Experts of a small language model.
Size: 8 layers, vocabulary 10398.
Training: a variant of Adam for the experts, 730M tokens, 5571 steps.
Below are experts of layer 2 (counted from 0) of a mixture-of-experts language model. Rows are named router (the router's row for the expert), down (a neuron's output weights, with its number) and show model dimensions 128-191. Each number is 500 + 25 x the weight over its row's rms, rounded and kept within 0 to 999. Numbers have three digits each.
After each expert's rows: a language model's description of what the expert responds to. This comes from a sample of Wikipedia text that the model never trained on.

# expert 31
router:484476459504484500472489460480501499513516545507531517509533493486522475468496494494467498473458477512480528493477493523528523525500471526486552458527507524499491466495527462459481515477486469
down0:545493473494474477468535463501484518513514526519431562506455464507515483493515490493540453519526478500517541480507487510498513494467511511488510529491503519469508491504503486528457506529525444
Description: Possessive s, quoted titles

# expert 15
router:531464506517504482483500507471520523500488452533512501463452488512453525499478516462480487537519507512501512438501490486479515541523454494495520454501524485510481532509502487537504496483548517
down0:497523493496536461517500490492511510479533454455493522513493571518513497464513492504481426489472514496497506475491501479562509505499518487478476527495485573462482512475484501538500481502507477
Description: Predicate participles, adjectives

# expert 21
router:523525541470442482497452502501497443493493487487533539526513512458512545478529511461528465521504490477546516525482476516518500483474482538495515508482514517495538481536529470500489525537485509
down0:491508522469497509490546477487491468530447478439458535543494511510498493487552517488510477460513516537485542522488506500504497475468492526470496480526485503549485500508490551474525508471503513
Description: Hyphens and dashes

# expert 13
router:530517535497469511478488498505474471535528486544501525489484511493475494525487517516492536496520517507466479485512491507524471521489528499455494481454485493474502513516543525491472493496490493
down0:525493488466469500491510530536478469474517461510476506499508456517533501479549484505514489510531459510514521478454516469501495529508471536560539508475495500502521496578464517479500531502491510
Description: Sports tables and coordinates

# expert 14
router:473503525488485466504512557498535453485476529509544484463469521497521468510481489491512453461442471477501508473483464534479488482485481496468471490514511520488548469502526505516465476500531515
down0:493466505511484496451530449537522505544480525495515492458435515471535467485518455508494521500502537484502463521506510442517452489489493488491490547529506488526478492501554498473482546461484518
Description: Digits and common nouns

# expert 11
router:496460533493447540520469503517500554532482478530465481470496487492494530501521490494493477497502497527530518502524527502530466504521516510561535532504504480526467547513505491491507536558497483
down0:506500511482473484524490501478459497494519527497482502482486498455493499465481538498496492550495422471506450515524495532499531510449500503532514513544492548488532476454496533485505475478495511
Description: Auxiliary and linking verbs

# expert 6
router:473503525487485466504512557497535453485475529509544484463469520497521468510481489491512453461442471476501508473483464534479488481485481496468471490514511520488548469502525504516465476500531515
down0:497526465481496519554502491511470486484495470493487496558488490503518506529519516523550488473502483527506480480478477508508548559519541465514493463496518500478492507489510517489517491481498482
Description: Space before numbers

# expert 7
router:472503525488486466504512557498535453485476529509544484463469520497521468510481489491512452461442471477501508473483464534479488482485481496468471490514511520488548469502526504516465476500530515
down0:511489500494480474472526514520525450482475488499503481504443485492490493484512523513545543501509478484498514488494506490492477499525502541520498523476533515517494495512530447528500514510495503
Description: Number digits, name initials

# expert 25
router:472503525488485466504512556497535453485475529510545484463469520497521469510481489491512453461442471477501508473483464533479489482485481496468471490513511520488548469502525505516464476500530515
down0:499498507484526489454492455509480527503498509495529573475483470503520515530519434488508492498504535509530510470494465516505502485493500510534493492516513449510490479522448499486520475535466512
Description: Sentence starts, table scores

# expert 17
router:473502525488485466504512557498535453485475529509544484462469520497521468510481489491512452461442471476501508473483464533479488482485481495468471490513511520488548469502525505516465476501530515
down0:506507493528500508457507497472496531509463455513506506536538482543493440497482479515520492518560466560460479475507466509490513525482500516501490526485495503517515499473487517511455491427477505
Description: Numbers in stats tables

# expert 1
router:472503525488485466505512557498535453485476529509544484463468520497521468510481489491512453461442471477501508473483464533479488481485481496468471490514511520488548469502526504516465476500531515
down0:502463496486475485485502526482515491490465474511480509486481546504507488508475503488497522480475466480517496500537511511486461540503473490486501501445512441497502498476485508511449505542528522
Description: Dates and political topics

# expert 8
router:500496447512525513490481474554513506504533492511465521532514484524464510483497476506489475499576512514480477564506486439478541480495517516494494526467468485478517503520487460461484520495506533
down0:468479484459519499485511466525509495550505479486522492496507460477529420470505486482479486502486482511500489473512472543522488507512546507459487507516480512485493512495513498448538485445488529
Description: Mid-word suffix fragments

# expert 4
router:538475480514505477496494476523501522487485490457488504516485489501476524557483488519522480521528536539466487477563558457504518516468549511478494472513499509502498554490522519522494490473522523
down0:513486519462480477493485481476512486505523464487499521505481508470489482504544527487508507481517440448448495483471489524522531472534476476515444502464496512510523524503509501508496503544514499
Description: Infobox field labels

# expert 9
router:505510505487453459486515491519522471460512520504516507532477490522471497509521534536476482469455483482549530522518490478484486468487471490488496521538538489488521501496521505523493470537506475
down0:497510507486470472486529515499497489488440485512530499506495519513494441444516497525508475485510475494521520473506482512488482503468519487538500496493524509546523497462537525494527494473477542
Description: Sentence-final periods

# expert 22
router:473503525488485466505512557498535453485475529510545484463469521497521468510481489491512452461442471477501508473483464534479488482485481496468471490514511520488548469502526505516465476500530515
down0:467479479541481503516498473471409443460496533504521490501499453535517472493531531483518485539493488481532493520513495505523480451546514524515505518448467467483481494520532506461508487533519482
Description: Table cells and digits

# expert 18
router:530517494493517471521513526544448515447512486501514531476504503504531500495512515515507442478533511496516511504505471493494438524515469510496500524510522490473519491502476494494487472516547499
down0:494502524522494479541462566510533499544484543467533515534486475484454505505497509491469477525475510507473475499493489554527522530514517499485454509484533548483519507525488480487493501518465508
Description: Colons and line breaks

# expert 16
router:473503525488485466504512557498535453485476529509544484463469520497521468510481489491512453461442471476501508473483464533479488481485481496468471490514511520488548469502526505516465476500530515
down0:474483469520479482498456507522494498519508528519465476502493499516515507520486516528500518470481477508551486540495470496489505510493491491509465555523544485445459496482531475487493497487504480
Description: Plural abstract nouns, numbers

# expert 19
router:494562494481547526481530509519420496505497492460502460541483508531520490502476548453511526526495479474492514463494528510506524544519455454503513507526482542493525511536512528507542478545510471
down0:517477512505509487484508508515494512450497464496473503536525492516506473493448530515517505544467507482462510482481470482512473516522482532513520504502473496445492515507423531524468526475494475
Description: Mid-word syllables

# expert 23
router:520471482509473501520469483495509513535522459498527533507481491517482512466509492516479505483513547527479500508489540430502545512532546522529490496527485484518444504505486506508561502507486501
down0:501498512539511463531499513454485530494497491534503512503494490497462504519490469510530514519511496561514499540505461516502487485501489465488498499513553470478492505468501475529470517475527537
Description: Action verbs and endings

# expert 20
router:491531495461499504486531492522540513461496489522505493494472488452482535500496455517499496495552490548541486566498532470500492480498555511519504488485536447488446500461528507534492463442494466
down0:516522469528437463533473554487540503497470505504512512459486520468514512498486481551496477482520471490509478515508464498510474503485498487488534499482540517483539506478495513512535496479485478
Description: Indian names and table rows

# expert 3
router:472503525488485466504512557497535453485475528510545484463469520497521468510481489491512452461442471477501508473483464534479488482485481496468471490514511520488548469502526504516465476500530516
down0:503505571466524491482488514479527476509537463503487526554489544523534465476481501473511519519564458545549519517502513500492501521517519520567501481458498506486494461501489485507481492489495503
Description: Closing delimiters, table cells

# expert 2
router:466493498463459479527506518538504519492494490466459523464515523527533488560481496495499472514491518511498496510490455503482451503488514531479506483464468525526493480487508506499437491540549474
down0:560458473513493493488471484536501487501498497486494503498526527502465543459503489458499495508533472478478541470573513496522476464493493534536510456470516536500488530517524469500460449495501497
Description: Adverbs and discourse modifiers

# expert 26
router:509495481562536501489542560455528528498486512483422452523544507501525474487511486530527527489505520490477477510478513476506451487491479514526500538473427513495483530501439499465492488475468485
down0:490511493499513495468470483491486509528498518534532506517538476578488470536528533535496467462457510489514521533495515494504519503439488513505525533500508515463496516505465528543522484512510446
Description: Capitalized word continuations

# expert 24
router:483490511440526500485476449479474528494506519542477522485529473509486513489484505497471514529476495486568474466502508472484499501522543488530509509512551487530444504499493475503530554516496503
down0:529491522477484487524521456502521498527542501505459499439487510494525495486515496517480478511572512464458518479525515498504490448529487496491516478512488521500462552518514502497504438541525486
Description: Mid-word pieces

# expert 28
router:473503525488485466504512556497535453485476529509544484462469520497521468510481489491512452461442471477501508473483465533479488482485481495468471490513511520488548469502526505516465476500531515
down0:482528513527464498491497487474531534468446502520505472460509487469520502519521531501474481498433509549479531492488542525487452489501534530500484517490521483506469484550476468447493511581504492
Description: Closing quotes, cell spaces

# expert 0
router:498493493511463499481516567481488465491521538505510465531458500528560441512473496522527457461470478497514494497507453508476483502526476530463481499539534506523520481485544533551470481478476507
down0:487526483460540505472529496508504495486485502475498492496505504491521482536523517499530488531467506498487526517474485442471489495489523512510466448528535502470484424524543479538505502476457490
Description: Opening quotes, foreign names

# expert 5
router:473503525488485466504512556498535453485475529509545484462469520497521468510481489491512453461442471477501508473483464534479488482485481496468471490514511520488548469502525505516464476500531515
down0:545487496520499476511504483521521525540553490479466475472485444497484515492457492518459534470497482484477488520527521519478488496473514513501505523489525512484540529501516519493510496502465457
Description: First names and date numbers

# expert 29
router:472503525488485466504512557498535453485475529509545484463469520497521468510481489491512452461442471477501508473483465533479488482485481496468471490514511520488548469502526505516465476501530515
down0:553468475474515505512530528522520537519498472508467550475501489486486501505493537497488505514470487492475537511455434551511519536529514491519503517522472497478490537474456464500505505468507469
Description: Year and score digits